Below are experts of layer 11 (counted from 0) of a mixture-of-experts language model. Rows are named router (the router's row for the expert), gate (a neuron's input weights, with its number), up (a neuron's input weights, with its number) and show model dimensions 112-167. Each number is 200 + 30 x the weight over its row's rms, rounded and kept within 0 to 999.
Before each expert's rows: a language model's description of what the expert responds to. This comes from a sample of Wikipedia text that the model never trained on.

# expert 28
Description: Words in award lists and credits, such as Best, Award, Nominated, Title, Prize, Music, and closing quotes of song titles.
router,199,193,183,192,207,216,212,203,159,184,201,187,239,269,274,233,201,212,168,234,190,232,170,196,256,189,220,212,213,234,201,198,173,207,165,182,189,221,183,230,193,214,278,163,158,232,242,204,240,228,198,234,217,217,228,242
gate1,251,211,206,187,227,206,226,224,229,220,193,232,271,208,217,229,194,222,220,226,181,242,162,238,231,211,180,154,233,203,219,176,190,187,216,170,183,215,226,255,168,188,236,194,181,127,220,215,234,172,182,209,216,216,192,197
up1,208,179,203,215,213,208,156,183,234,223,155,221,240,161,207,158,227,202,252,211,180,248,176,236,136,220,233,194,221,173,174,201,223,170,198,225,149,176,177,260,199,159,247,179,191,211,243,176,204,161,200,226,173,213,159,187
gate2,171,169,218,226,220,144,208,178,199,156,188,212,202,211,254,240,190,198,160,183,231,189,169,195,228,225,185,195,174,182,203,170,153,219,196,193,173,162,169,162,182,159,185,213,182,193,150,213,228,198,247,130,191,226,159,191
up2,165,219,188,242,218,159,223,249,191,255,193,185,252,220,173,211,137,210,210,171,157,193,214,192,169,184,187,215,228,132,166,227,213,235,140,274,230,217,219,236,172,231,202,209,199,213,210,214,195,213,135,255,202,226,208,211
gate3,168,246,215,237,178,190,198,233,193,260,155,180,248,191,190,211,248,192,179,187,238,187,198,161,229,184,217,230,171,217,194,174,225,178,203,225,212,209,240,211,173,164,183,234,179,174,192,163,201,163,199,186,206,212,218,191
up3,194,144,220,167,179,209,168,211,223,223,204,158,192,205,221,168,233,164,202,261,157,205,223,189,195,189,216,235,237,192,154,206,246,197,207,195,156,152,179,198,191,209,191,196,249,187,187,224,202,234,175,210,180,221,199,224
gate4,209,206,209,177,261,190,209,250,192,222,188,218,186,157,220,237,220,262,205,172,174,193,226,188,134,185,217,229,155,180,204,224,204,218,254,224,216,205,166,251,220,202,242,233,194,182,208,218,239,233,236,202,191,167,193,251
up4,275,179,200,219,211,225,174,263,163,212,193,165,186,183,210,237,158,236,233,178,193,193,200,164,147,247,146,263,199,231,188,177,204,231,215,204,179,245,242,203,187,183,226,252,208,195,196,174,182,204,230,177,219,186,249,214
gate5,186,190,199,194,183,172,196,209,215,186,228,176,188,166,225,173,158,149,213,196,259,161,150,266,246,202,192,236,176,203,169,153,152,195,197,178,201,210,204,236,223,140,227,233,205,155,241,249,216,193,166,192,179,164,174,228
up5,197,238,228,183,233,171,204,207,239,201,198,235,198,218,189,275,151,213,200,231,198,190,183,131,188,170,252,198,230,198,242,199,290,151,200,226,201,175,188,238,182,216,160,187,254,202,144,208,149,187,160,203,219,221,187,215
gate6,206,214,169,207,192,227,148,192,153,222,176,174,180,168,217,222,184,165,218,278,173,193,155,216,222,218,234,191,184,206,194,183,165,199,182,206,204,196,211,214,153,176,207,187,199,184,146,176,187,206,212,196,239,214,212,197
up6,212,195,163,199,174,182,217,179,176,157,194,202,146,215,155,137,218,236,204,239,238,154,150,208,176,190,236,241,226,229,212,166,196,196,160,159,199,167,203,187,163,221,216,241,243,229,191,178,232,220,214,233,208,199,237,261
gate7,268,217,193,183,190,233,204,208,207,215,203,184,223,202,213,203,186,183,233,207,224,189,176,218,263,203,216,190,202,182,180,196,189,189,205,205,206,111,233,274,231,198,161,262,186,197,235,210,223,239,198,141,192,218,234,265
up7,238,163,188,176,166,170,247,167,126,186,201,192,222,169,165,204,197,230,201,220,154,160,217,189,214,195,135,217,204,200,169,233,179,207,162,171,160,165,141,229,223,189,183,227,182,229,167,262,246,184,195,236,205,174,166,161
gate8,190,204,208,156,190,169,196,226,138,202,273,202,221,161,205,194,173,206,225,127,240,218,96,214,211,184,184,202,191,222,138,228,207,196,254,267,156,174,203,235,207,249,215,201,225,209,189,149,223,209,184,174,205,262,197,215
up8,211,213,189,221,218,285,168,192,265,221,150,203,230,224,200,171,185,246,187,193,209,216,280,163,213,234,212,209,197,149,277,197,206,191,191,170,233,158,200,192,205,157,179,198,161,228,214,226,228,164,239,179,192,123,207,166
gate9,171,212,257,182,189,191,190,199,207,172,173,188,172,211,199,190,224,228,198,182,189,154,171,196,226,156,184,151,233,275,275,150,206,205,193,194,166,205,171,231,183,181,213,152,204,184,168,176,226,178,235,199,228,195,212,214
up9,198,229,212,224,211,206,219,197,216,157,183,160,222,216,223,150,223,206,152,221,207,180,204,209,217,199,183,169,227,228,227,204,186,241,231,193,204,201,173,216,188,177,224,199,152,193,148,230,216,206,245,208,243,164,203,208
gate10,171,211,262,177,239,226,169,217,226,216,195,208,226,213,203,164,176,163,183,246,197,230,206,216,222,233,206,221,193,148,194,257,258,170,203,187,196,155,245,169,171,189,195,166,142,188,211,203,245,165,195,176,150,145,168,214
up10,216,143,132,169,143,206,234,173,217,162,232,127,209,182,235,241,223,201,241,182,191,198,191,176,201,154,175,226,208,238,168,160,171,266,171,188,190,244,180,180,248,221,204,208,205,209,208,217,182,231,226,204,285,236,204,229
gate11,177,183,162,175,241,158,255,227,187,190,181,193,170,263,211,138,257,144,218,193,163,174,192,231,148,186,220,192,230,199,222,203,230,147,206,171,232,208,199,206,150,225,271,212,189,210,240,190,154,260,203,189,148,166,182,222
up11,228,177,227,210,202,234,172,126,159,204,252,173,194,195,151,244,206,204,175,225,221,212,186,184,170,159,201,252,179,216,216,200,142,215,177,256,218,243,212,202,231,193,244,194,227,260,171,176,158,183,183,201,188,191,205,221
gate12,212,248,190,177,237,198,218,214,203,186,226,197,225,237,257,149,183,162,189,253,200,207,240,237,220,183,191,171,197,221,172,192,172,231,206,160,186,187,209,205,204,172,214,190,186,168,219,152,191,250,255,207,220,223,242,240
up12,204,186,175,202,220,190,218,167,234,182,187,214,163,160,152,205,236,259,218,135,207,173,178,162,199,184,222,181,213,170,213,192,197,211,208,214,214,207,210,191,182,212,201,205,247,236,223,222,215,156,233,194,218,179,139,189
gate13,184,179,212,183,211,177,249,204,219,188,193,197,200,202,174,191,182,204,196,209,186,155,202,143,224,224,186,210,231,258,210,194,165,148,196,179,181,221,237,184,197,245,235,237,192,231,201,185,170,162,212,178,170,172,149,175
up13,227,211,221,236,200,173,153,213,291,217,221,216,201,145,199,187,223,227,222,199,185,170,224,242,179,213,223,187,113,214,188,194,164,171,182,180,234,202,154,149,191,186,228,251,185,155,190,210,201,197,180,245,196,175,262,177
gate14,211,229,181,175,187,187,221,194,187,186,234,206,158,219,157,187,179,207,242,249,228,224,267,300,167,210,250,244,202,204,161,257,229,215,192,200,152,143,204,208,133,213,220,207,188,178,224,241,263,229,197,221,212,194,204,155
up14,195,197,219,194,172,199,150,197,173,225,229,183,157,162,193,165,247,167,217,166,212,190,194,274,251,211,213,224,161,246,136,162,199,169,200,237,206,222,170,228,265,214,124,201,213,156,177,219,252,197,247,114,174,213,250,184
gate15,266,168,208,176,193,258,167,216,201,175,167,183,184,193,207,197,222,204,234,154,220,188,202,248,219,206,196,198,209,224,203,191,252,234,169,202,223,179,228,190,144,221,154,205,195,163,163,164,199,193,209,131,184,186,246,219
up15,238,182,208,179,266,182,153,169,182,187,205,229,191,180,252,239,189,277,230,220,157,208,254,180,198,171,162,197,184,186,201,224,242,196,249,231,183,161,192,153,209,256,261,220,193,197,164,220,257,218,210,204,186,203,190,184
gate16,141,187,184,171,169,194,256,154,227,201,203,194,248,202,298,225,217,250,198,210,225,212,221,203,189,178,199,243,199,201,195,184,261,163,165,218,174,236,143,214,241,176,224,195,209,168,170,201,210,218,246,198,222,208,226,181
up16,234,236,179,158,207,231,238,155,181,196,254,188,227,195,190,203,214,200,163,177,191,256,162,222,177,196,237,164,237,162,212,185,251,198,256,221,231,221,152,214,158,193,219,253,227,184,234,168,214,269,242,228,189,254,184,224
gate17,217,143,155,215,209,201,234,162,238,180,216,272,191,181,257,246,172,146,179,166,164,212,190,159,174,159,199,214,259,187,198,223,213,230,214,225,177,171,188,230,214,180,229,240,239,175,203,158,230,205,204,210,132,197,233,159
up17,201,184,151,230,185,185,214,212,268,184,200,240,131,201,215,228,124,213,162,180,181,206,186,170,240,151,254,206,202,184,196,287,159,234,203,236,210,211,192,169,223,222,187,226,232,153,203,209,207,222,197,163,199,216,255,177
gate18,240,246,175,164,158,190,191,227,165,179,183,190,164,160,239,166,208,164,255,203,185,188,236,173,260,228,308,170,259,153,234,202,154,249,183,165,208,229,145,172,182,197,143,220,220,180,187,189,219,221,204,198,231,233,224,222
up18,216,235,202,145,212,205,199,235,224,246,165,190,133,181,274,201,233,220,242,236,193,208,210,191,192,219,262,172,188,209,194,173,125,233,203,186,183,219,199,178,217,227,180,245,237,146,170,213,203,185,191,161,249,179,223,230
gate19,163,202,195,255,180,232,154,156,176,211,206,261,175,182,206,173,170,166,203,204,194,230,193,189,176,137,165,222,232,166,224,186,211,223,200,187,193,92,138,181,145,187,255,181,252,182,194,190,193,201,135,218,194,142,207,202
up19,169,200,239,201,218,215,137,176,209,188,207,220,208,210,206,200,197,203,190,265,194,193,195,254,193,165,190,185,202,209,182,189,193,260,202,198,220,131,245,252,170,195,175,173,215,184,169,179,151,180,217,223,191,186,212,179
gate20,201,245,214,162,193,186,187,184,203,157,219,223,215,235,180,232,167,212,224,179,196,237,179,211,227,194,192,174,202,207,155,196,220,214,188,193,186,188,232,151,186,197,198,197,252,176,207,196,169,189,189,204,149,199,194,224
up20,195,190,163,243,204,208,218,229,165,179,230,155,184,203,240,189,176,192,209,204,211,193,140,190,188,195,175,161,106,211,195,204,220,291,198,201,232,221,223,205,212,223,183,209,189,187,174,257,205,174,209,228,162,132,126,189
gate21,181,197,205,159,241,183,173,181,240,177,171,199,210,213,205,250,217,192,228,222,201,274,176,206,218,192,189,204,185,188,200,220,230,192,191,179,171,161,172,240,257,194,158,212,213,128,220,223,153,193,176,205,180,245,168,204
up21,203,216,213,155,261,193,233,272,178,157,214,214,166,186,171,262,192,164,197,185,187,180,208,180,231,162,151,203,190,252,168,206,207,197,201,215,176,153,193,186,235,189,185,237,197,212,202,231,203,155,239,198,177,171,192,183
gate22,167,231,207,227,214,187,201,261,161,173,199,198,202,207,179,225,239,132,228,197,216,198,197,262,212,169,176,170,173,228,153,211,199,209,241,240,176,242,155,183,276,159,219,177,226,198,203,160,222,177,219,251,172,235,241,205
up22,169,247,192,194,162,185,195,183,184,157,201,258,253,154,229,213,205,165,202,239,170,170,138,209,241,168,196,223,140,180,217,272,198,189,266,196,187,236,228,199,167,192,263,158,194,171,237,172,231,185,200,207,161,213,171,234
gate23,161,237,214,201,226,212,227,183,161,140,218,240,159,192,216,203,190,184,226,233,171,173,182,190,196,221,137,245,226,173,143,220,154,261,223,224,167,203,126,232,185,233,215,190,226,189,208,204,197,193,207,201,187,241,230,239
up23,199,198,179,205,184,154,178,260,162,188,176,251,181,217,237,223,205,190,240,197,181,186,236,155,188,222,193,208,164,204,216,155,232,207,226,184,204,205,265,200,220,246,179,269,243,216,182,173,172,177,242,228,154,179,191,193
gate24,223,159,210,229,232,196,197,214,167,167,220,174,249,186,195,243,218,249,240,215,200,192,173,174,220,224,213,223,175,197,232,112,236,204,200,184,183,228,240,181,154,215,177,163,211,200,228,236,212,187,194,172,178,199,225,183
up24,164,157,169,218,210,194,168,216,225,197,135,206,183,208,186,194,209,227,215,198,151,220,200,195,193,212,199,189,176,235,245,163,168,160,211,197,150,245,211,205,215,189,219,219,253,198,171,215,217,170,167,153,216,192,190,222
gate25,200,180,247,184,181,218,266,263,199,168,174,218,202,193,230,186,246,173,198,217,269,180,179,197,193,188,188,249,201,242,228,168,151,183,206,200,189,245,204,197,147,206,194,133,180,184,162,238,127,225,205,244,158,205,170,192
up25,184,207,203,203,153,214,158,139,217,232,207,190,180,219,222,163,196,182,213,187,208,243,183,174,201,186,249,172,205,220,177,216,208,142,149,194,210,272,256,170,159,178,244,270,217,195,249,204,244,227,130,172,178,264,187,265
gate26,216,182,166,231,202,166,155,172,182,244,163,219,134,200,215,234,188,192,156,213,193,191,223,144,241,200,242,219,234,200,141,167,273,175,224,162,158,214,148,222,173,183,196,262,230,168,169,215,176,233,200,233,225,243,219,192
up26,195,182,198,201,184,239,231,186,190,265,181,213,199,184,163,209,182,197,146,167,193,235,206,161,242,106,199,205,215,223,167,156,201,234,192,207,147,143,161,195,221,184,238,209,247,184,209,257,161,234,205,169,212,184,194,218
gate27,252,195,197,169,188,170,181,239,171,227,209,223,166,222,136,205,246,207,208,245,185,169,232,248,172,219,223,237,250,222,239,179,223,230,114,184,206,183,195,176,182,157,220,215,181,192,206,200,206,201,141,194,257,182,216,213
up27,201,198,241,193,205,193,243,188,178,181,175,200,251,162,223,147,206,212,192,185,165,239,203,148,254,214,136,241,131,195,223,187,167,197,210,230,185,183,172,194,275,192,144,157,170,264,238,183,253,233,200,210,183,181,173,142
gate28,237,199,230,189,209,238,176,254,215,191,114,163,193,209,119,283,223,173,210,176,226,228,163,204,182,247,209,195,229,195,183,212,198,192,185,188,159,240,230,214,189,199,217,144,176,175,205,197,233,176,190,206,205,220,133,202
up28,229,196,208,203,193,150,163,159,159,181,216,192,196,221,181,179,179,210,214,203,194,169,182,148,244,228,229,220,220,177,289,214,174,186,233,221,237,224,201,235,197,223,195,175,184,156,248,204,240,215,213,166,186,234,183,195
gate29,153,125,205,182,207,216,270,226,171,199,241,163,185,227,185,212,261,163,292,152,179,239,222,173,221,199,190,169,208,269,136,218,202,215,198,228,175,175,221,135,251,210,221,268,239,201,177,210,204,177,214,202,171,182,205,235
up29,215,209,239,215,196,237,201,179,218,191,229,122,195,187,193,188,214,219,179,197,202,234,187,246,128,216,158,205,268,177,193,197,217,212,178,197,229,213,216,222,191,175,213,182,214,177,197,170,185,221,221,220,186,234,195,176
gate30,224,197,179,183,196,203,182,181,250,254,198,161,243,190,187,186,157,178,249,219,231,199,169,220,230,207,228,188,193,175,201,188,208,223,173,150,179,187,216,230,169,194,217,208,227,205,147,217,153,200,224,130,191,177,191,177
up30,193,173,167,204,194,159,166,178,192,183,178,167,211,144,193,162,236,247,188,238,194,232,209,178,212,238,173,256,189,150,192,208,242,180,227,169,245,152,220,193,253,200,156,162,205,178,222,211,164,202,214,185,197,183,184,254
gate31,155,216,182,173,259,205,239,203,221,185,202,226,213,218,293,259,143,221,171,195,228,234,190,204,191,275,174,169,214,156,245,177,244,185,221,223,172,189,262,188,208,238,265,185,240,192,196,220,175,148,188,166,250,195,230,193
up31,234,176,142,230,212,150,246,254,184,242,172,218,191,243,172,191,190,184,161,163,193,191,185,194,232,209,215,212,194,240,215,208,171,169,186,228,211,167,238,263,189,182,187,169,170,205,202,163,177,206,189,172,209,175,158,234
gate32,187,155,252,256,210,182,161,163,208,153,205,182,244,250,215,206,214,144,232,177,225,257,224,122,212,196,192,195,182,191,210,196,221,201,150,191,209,162,164,209,219,124,202,212,163,196,187,246,170,224,138,252,238,179,196,157
up32,230,201,175,152,210,240,219,209,211,215,219,197,255,143,206,197,169,261,184,248,243,209,169,217,242,268,286,239,214,206,184,169,210,231,247,182,188,240,249,192,209,271,176,224,219,230,200,183,247,216,168,208,156,189,208,234
gate33,225,198,184,244,226,209,143,210,193,175,216,178,219,181,173,207,226,189,217,132,180,220,213,201,243,208,201,171,213,155,253,214,153,163,174,238,238,218,192,186,196,232,231,234,162,249,200,194,256,179,189,180,235,240,215,199
up33,206,203,275,178,128,190,181,181,178,225,201,192,190,218,187,193,181,209,234,220,253,195,243,185,140,240,201,176,190,238,142,191,193,185,205,189,179,168,234,227,144,269,163,198,192,146,182,195,194,207,164,225,189,171,109,203
gate34,195,160,175,237,228,220,197,232,255,168,201,221,212,211,190,213,157,193,248,229,231,223,181,198,164,139,234,195,263,127,192,211,202,201,190,266,192,177,238,232,165,261,214,210,240,170,137,166,235,214,183,182,176,242,169,247
up34,203,236,257,181,178,203,176,216,168,211,172,175,204,160,169,166,250,232,179,179,198,166,223,200,215,230,167,220,158,269,164,213,185,163,205,174,219,187,150,143,213,147,195,230,180,202,185,232,173,207,207,215,234,171,182,149
gate35,246,200,217,180,213,178,246,182,209,170,215,230,202,147,246,199,191,165,260,182,223,244,242,221,204,218,159,198,232,179,216,158,164,202,196,136,197,198,260,175,237,216,208,186,176,189,200,153,202,226,176,214,198,175,239,158
up35,177,180,142,215,185,197,183,186,204,234,187,203,199,224,192,191,227,185,181,187,165,162,168,170,187,213,190,213,172,128,186,216,185,209,190,197,199,187,189,240,226,260,173,194,226,218,203,181,183,154,190,162,219,251,169,231
gate36,207,214,183,201,221,184,233,169,133,198,198,195,171,228,215,238,148,141,184,250,161,237,197,203,239,240,226,195,234,226,187,192,170,243,149,246,186,196,190,227,189,156,220,223,246,157,244,192,208,176,172,245,204,179,178,184
up36,216,258,216,167,205,189,207,200,214,208,216,210,236,199,198,188,213,204,191,163,191,187,200,201,201,202,205,203,248,181,232,277,218,155,194,166,246,181,206,154,183,221,161,195,148,200,172,179,218,240,252,160,169,185,201,165
gate37,212,183,174,139,229,199,197,215,226,176,205,228,246,192,230,195,187,213,188,131,216,167,232,219,163,271,198,209,185,236,254,175,185,213,163,217,166,241,204,201,172,161,240,229,228,188,190,217,237,156,230,155,162,169,200,226
up37,274,193,186,179,184,172,201,221,220,213,194,211,191,181,163,183,250,151,163,279,276,181,208,231,221,214,180,193,206,179,243,212,171,153,168,173,195,186,181,255,173,273,185,225,192,194,204,172,207,200,239,208,213,164,172,175
gate38,217,206,185,221,183,207,176,198,174,170,187,151,152,198,203,251,129,196,205,243,183,160,169,224,216,219,193,153,241,198,200,219,254,195,190,203,236,141,184,211,188,150,164,233,186,210,188,257,239,238,215,250,234,195,177,231
up38,205,225,232,140,230,222,248,190,233,241,172,239,204,166,181,178,215,166,161,169,184,250,186,182,199,202,220,171,187,218,185,185,167,138,177,193,183,213,210,175,181,231,254,224,200,203,233,172,239,187,190,226,190,232,203,185
gate39,152,178,154,200,214,242,190,215,164,168,255,181,218,222,154,193,229,214,238,212,168,150,174,195,186,162,190,186,198,199,176,163,183,217,128,213,198,170,209,205,222,182,218,169,177,180,233,180,199,211,190,203,278,200,241,202
up39,167,215,193,189,186,221,177,214,190,143,201,200,183,193,202,180,266,212,160,202,183,186,209,184,196,165,204,175,214,206,183,176,209,218,210,178,181,186,209,231,208,174,130,169,209,211,193,177,210,227,180,234,224,207,160,194
gate40,222,172,206,157,204,174,166,203,225,234,265,209,176,206,181,236,186,188,267,169,144,217,259,197,206,213,210,192,215,202,189,229,155,248,174,204,184,199,230,149,168,156,169,216,213,213,223,226,178,231,181,183,205,245,208,180
up40,142,194,188,178,264,230,189,184,199,152,157,165,175,232,217,195,200,154,191,223,265,168,162,200,187,198,216,243,179,258,205,179,201,149,146,186,239,260,172,224,206,290,247,185,179,194,214,197,203,139,217,205,230,135,224,233
gate41,228,285,218,202,242,218,229,201,197,237,215,232,205,207,307,201,208,175,225,179,214,213,204,188,246,197,217,222,140,221,175,197,179,205,160,182,195,223,236,220,192,232,196,151,216,169,256,217,242,174,183,167,197,271,286,223
up41,215,205,188,236,262,186,192,195,228,197,195,216,169,152,245,217,197,215,187,182,198,158,190,184,199,222,219,167,209,197,173,202,234,181,225,208,225,268,235,204,198,244,199,138,178,193,173,184,197,191,230,203,122,201,165,186
gate42,149,139,244,211,182,162,207,184,203,199,200,225,274,185,231,182,216,176,240,153,186,161,223,190,162,214,159,216,168,280,198,171,168,171,173,200,172,224,193,254,118,186,208,226,267,186,131,194,198,248,222,239,194,212,215,205
up42,223,255,193,175,222,185,225,195,163,175,214,227,180,148,205,198,226,258,178,177,184,219,161,197,222,160,231,227,183,179,203,246,214,222,232,232,225,205,210,232,220,198,202,164,222,219,205,212,222,200,203,185,218,229,259,184
gate43,203,165,210,253,144,209,215,200,183,237,193,179,164,244,221,286,210,187,198,162,176,200,146,216,137,182,214,244,155,158,197,229,206,211,157,168,192,233,208,214,148,178,235,216,231,213,198,216,174,209,217,168,180,203,236,230
up43,198,168,222,246,190,194,210,202,238,158,146,178,184,221,183,166,301,148,197,258,164,186,177,212,165,219,169,162,147,188,251,252,180,170,215,194,209,192,277,209,197,191,191,208,209,233,218,214,235,234,210,211,181,206,215,202
gate44,190,195,267,203,236,214,188,180,239,207,129,232,189,194,200,140,210,197,236,226,228,197,182,186,182,234,220,226,200,211,189,198,198,228,236,139,191,201,237,258,202,243,175,218,227,152,221,256,177,196,231,212,186,159,225,161
up44,224,161,154,259,246,160,248,178,224,178,191,159,171,186,206,182,193,220,136,207,219,232,215,188,189,152,178,240,208,160,211,188,142,178,221,204,183,256,210,190,196,184,212,180,203,172,161,179,181,229,190,153,223,146,188,264
gate45,209,236,166,145,184,161,198,195,187,169,161,170,239,201,262,226,190,162,228,157,225,202,211,161,216,222,137,157,177,188,172,185,157,197,189,162,249,190,225,198,193,198,179,197,221,168,191,200,250,167,194,214,234,207,221,174
up45,222,205,188,138,160,165,191,213,256,246,193,189,175,257,206,174,219,137,180,168,226,177,192,137,226,209,199,224,195,212,219,206,179,202,182,166,228,202,188,181,180,217,197,220,210,233,211,159,167,186,195,221,230,219,237,214
gate46,208,220,203,222,255,231,223,178,256,244,194,200,247,187,213,138,205,163,217,222,215,220,207,235,170,248,192,214,241,215,131,179,153,202,164,211,196,234,218,146,174,207,248,212,201,158,189,181,149,253,205,160,197,154,201,226
up46,153,178,186,200,202,215,152,200,218,188,274,196,198,170,236,160,127,186,250,257,221,160,212,242,204,199,179,198,182,195,196,234,206,231,180,188,198,209,202,207,194,161,205,187,140,200,172,248,155,164,183,233,232,249,217,253
gate47,152,193,180,190,184,197,176,278,174,173,202,233,259,176,229,162,225,183,226,192,249,204,228,161,205,185,188,197,210,249,170,189,188,208,209,247,239,221,238,189,173,185,207,199,198,164,128,186,206,164,210,194,153,196,158,220
up47,238,183,161,214,210,212,214,206,204,187,197,226,194,216,217,166,264,163,229,187,220,202,199,179,193,165,200,173,180,190,164,193,230,124,198,196,152,191,126,230,243,208,214,241,213,222,256,163,167,197,199,216,207,205,213,198
gate48,166,217,214,189,240,222,201,212,144,264,189,220,198,219,241,229,229,205,185,211,163,257,215,210,201,215,171,188,191,211,228,136,240,204,178,237,224,173,197,214,228,202,205,263,183,204,204,222,228,184,222,166,220,161,234,220
up48,214,166,183,239,189,221,180,166,241,180,182,157,253,170,153,160,183,170,223,194,221,224,178,184,205,222,180,200,203,187,130,205,223,183,199,194,189,222,198,219,171,224,183,163,270,238,182,251,260,270,185,189,186,193,154,248
gate49,218,168,192,231,181,198,235,222,214,210,186,182,190,166,175,252,183,186,228,186,196,243,172,166,279,179,200,184,205,198,167,220,197,177,174,162,186,197,134,192,204,185,143,222,200,206,195,199,205,171,198,241,241,188,209,149
up49,219,252,135,217,173,198,224,135,192,229,211,214,198,186,155,144,236,201,144,193,183,178,207,205,122,196,227,218,192,205,172,252,212,175,243,251,190,242,196,226,183,193,236,120,138,250,210,157,232,222,208,159,204,199,264,188
gate50,210,234,186,205,191,218,215,214,223,214,257,204,249,201,218,181,207,211,174,225,159,205,176,163,216,231,207,162,181,146,214,207,177,189,210,247,229,217,217,249,156,201,137,252,198,218,144,191,191,202,173,185,188,221,236,234
up50,215,171,163,202,207,155,210,222,137,155,161,235,264,204,195,143,197,181,251,190,162,194,174,199,178,241,188,220,188,170,218,216,200,173,164,248,216,260,217,211,158,158,258,189,184,207,214,218,214,217,193,226,206,153,203,151
gate51,244,208,187,209,180,209,201,259,214,227,199,205,208,185,215,242,148,186,188,228,183,216,133,204,207,255,211,202,160,174,263,225,163,204,162,171,193,217,207,214,183,216,223,220,229,121,196,164,156,194,236,211,214,213,205,154
up51,209,224,192,192,175,179,164,240,247,221,224,174,142,213,159,241,229,239,286,179,201,208,248,201,192,254,185,202,181,226,196,168,225,215,186,241,201,180,224,216,180,200,166,225,178,213,213,256,202,184,220,195,199,185,244,258
gate52,189,212,145,152,195,199,168,255,196,260,170,160,252,229,190,184,225,245,238,175,159,189,230,189,172,183,190,167,181,191,222,173,184,198,233,205,220,212,195,175,248,153,197,183,144,252,140,168,224,197,178,247,215,183,203,232
up52,201,215,290,277,206,208,219,183,193,192,181,226,138,160,237,182,234,193,207,172,219,154,197,243,218,236,252,185,162,183,228,215,165,202,207,137,195,175,200,175,190,211,185,143,262,236,228,129,202,211,168,154,204,192,160,200
gate53,165,171,262,203,169,203,236,128,175,234,151,133,252,208,179,194,244,210,152,213,199,208,215,203,216,201,228,219,200,201,176,186,183,194,146,184,188,210,158,218,179,204,125,226,198,250,187,238,200,163,230,202,181,127,186,191
up53,258,185,186,199,257,152,234,157,189,173,176,210,195,200,241,195,222,260,257,258,258,205,187,151,271,162,203,215,242,192,184,214,161,156,233,180,223,190,168,153,214,169,231,217,198,172,206,172,174,197,230,176,222,225,186,226
gate54,236,222,189,162,190,185,169,214,183,215,249,178,180,154,220,142,216,207,224,227,209,216,201,238,187,217,121,235,212,188,156,241,256,204,278,206,171,166,213,201,216,188,179,194,221,224,165,183,183,211,154,236,209,157,207,242
up54,230,213,203,168,229,221,213,226,190,160,208,153,220,202,192,202,237,213,203,192,170,145,250,297,167,223,174,254,191,220,235,211,222,201,228,244,177,268,215,166,212,191,191,236,209,148,247,170,180,151,206,196,198,246,218,183
gate55,207,179,210,200,194,186,187,211,197,207,204,205,152,163,205,239,176,221,146,221,176,189,153,228,168,257,212,203,203,170,154,232,175,250,244,212,201,182,233,213,173,201,229,168,185,206,216,200,193,213,210,172,209,181,215,205
up55,198,183,222,144,235,241,229,179,216,177,157,189,179,252,179,230,208,200,168,174,216,206,190,223,182,179,173,173,200,194,202,234,223,210,247,201,256,137,189,242,211,169,197,138,240,259,186,161,226,231,259,206,233,189,183,213
gate56,244,163,215,187,186,194,204,232,209,204,230,224,202,239,219,226,206,206,209,201,190,188,203,150,227,196,186,230,240,221,137,220,193,191,201,233,152,217,186,165,167,183,201,182,226,175,164,142,202,195,148,167,243,186,245,175
up56,236,194,207,206,232,199,201,211,176,172,176,252,150,244,195,211,184,189,218,172,182,228,204,209,194,224,180,151,201,208,174,212,232,186,197,231,147,217,187,241,223,225,181,172,181,176,198,188,206,117,182,182,246,260,173,247
gate57,172,152,256,176,179,210,215,212,178,166,178,127,167,156,213,196,230,184,204,215,226,164,215,215,208,204,195,173,173,202,148,214,124,232,201,201,223,224,215,236,192,231,251,201,147,214,183,215,199,217,222,152,245,178,195,258
up57,200,239,165,204,217,199,222,191,221,242,245,267,219,253,193,200,188,197,172,160,211,235,173,196,206,215,204,229,212,165,224,210,290,193,239,176,189,214,174,157,228,152,123,170,241,186,227,212,197,179,167,219,171,216,228,158
gate58,236,261,217,199,201,195,230,169,189,199,216,167,209,197,174,171,242,217,172,186,218,200,241,196,222,188,205,161,180,204,227,160,221,207,229,252,182,185,207,199,177,216,174,194,211,178,172,240,172,223,226,202,201,183,229,215
up58,179,217,171,208,218,235,194,204,207,229,169,216,241,109,175,176,221,189,220,166,195,183,185,154,208,185,183,239,250,178,227,188,164,253,224,151,212,187,214,261,260,198,196,176,197,220,215,187,296,237,206,198,182,239,146,186
gate59,166,274,207,267,187,229,175,225,259,248,160,176,151,173,206,190,214,181,223,170,231,160,229,231,198,140,170,168,172,189,173,239,188,184,176,184,195,206,204,212,210,207,199,197,180,225,230,238,161,191,217,177,256,228,173,194
up59,177,209,188,230,176,197,200,238,227,233,142,211,171,182,210,179,235,207,208,237,219,173,229,196,236,160,161,201,168,188,188,166,167,198,207,196,194,233,239,192,221,181,153,247,195,205,196,224,221,229,182,179,275,194,174,197
gate60,181,241,202,265,175,131,249,222,203,176,156,229,135,212,199,130,240,214,202,237,113,154,137,163,238,201,224,141,224,226,173,186,199,213,185,166,235,238,237,184,227,190,217,159,195,193,231,241,190,226,188,212,163,199,199,158
up60,246,176,185,185,191,206,197,186,199,224,239,203,178,218,202,212,202,229,217,148,253,216,216,154,241,210,186,182,262,207,201,142,240,194,205,206,214,186,165,219,199,214,167,159,167,188,207,161,201,241,208,221,241,208,166,216
gate61,209,169,201,231,168,213,202,198,240,176,161,228,154,161,197,233,234,223,255,163,137,204,201,191,139,200,179,185,229,201,190,236,249,133,155,167,203,217,231,221,174,221,195,179,159,166,257,123,234,218,201,206,143,206,258,183
up61,167,187,241,171,203,191,210,253,157,224,233,169,242,194,205,212,152,219,167,170,255,192,214,160,226,182,211,189,159,199,202,220,158,241,228,171,175,177,178,197,209,201,195,197,224,223,153,199,147,207,148,161,229,213,198,140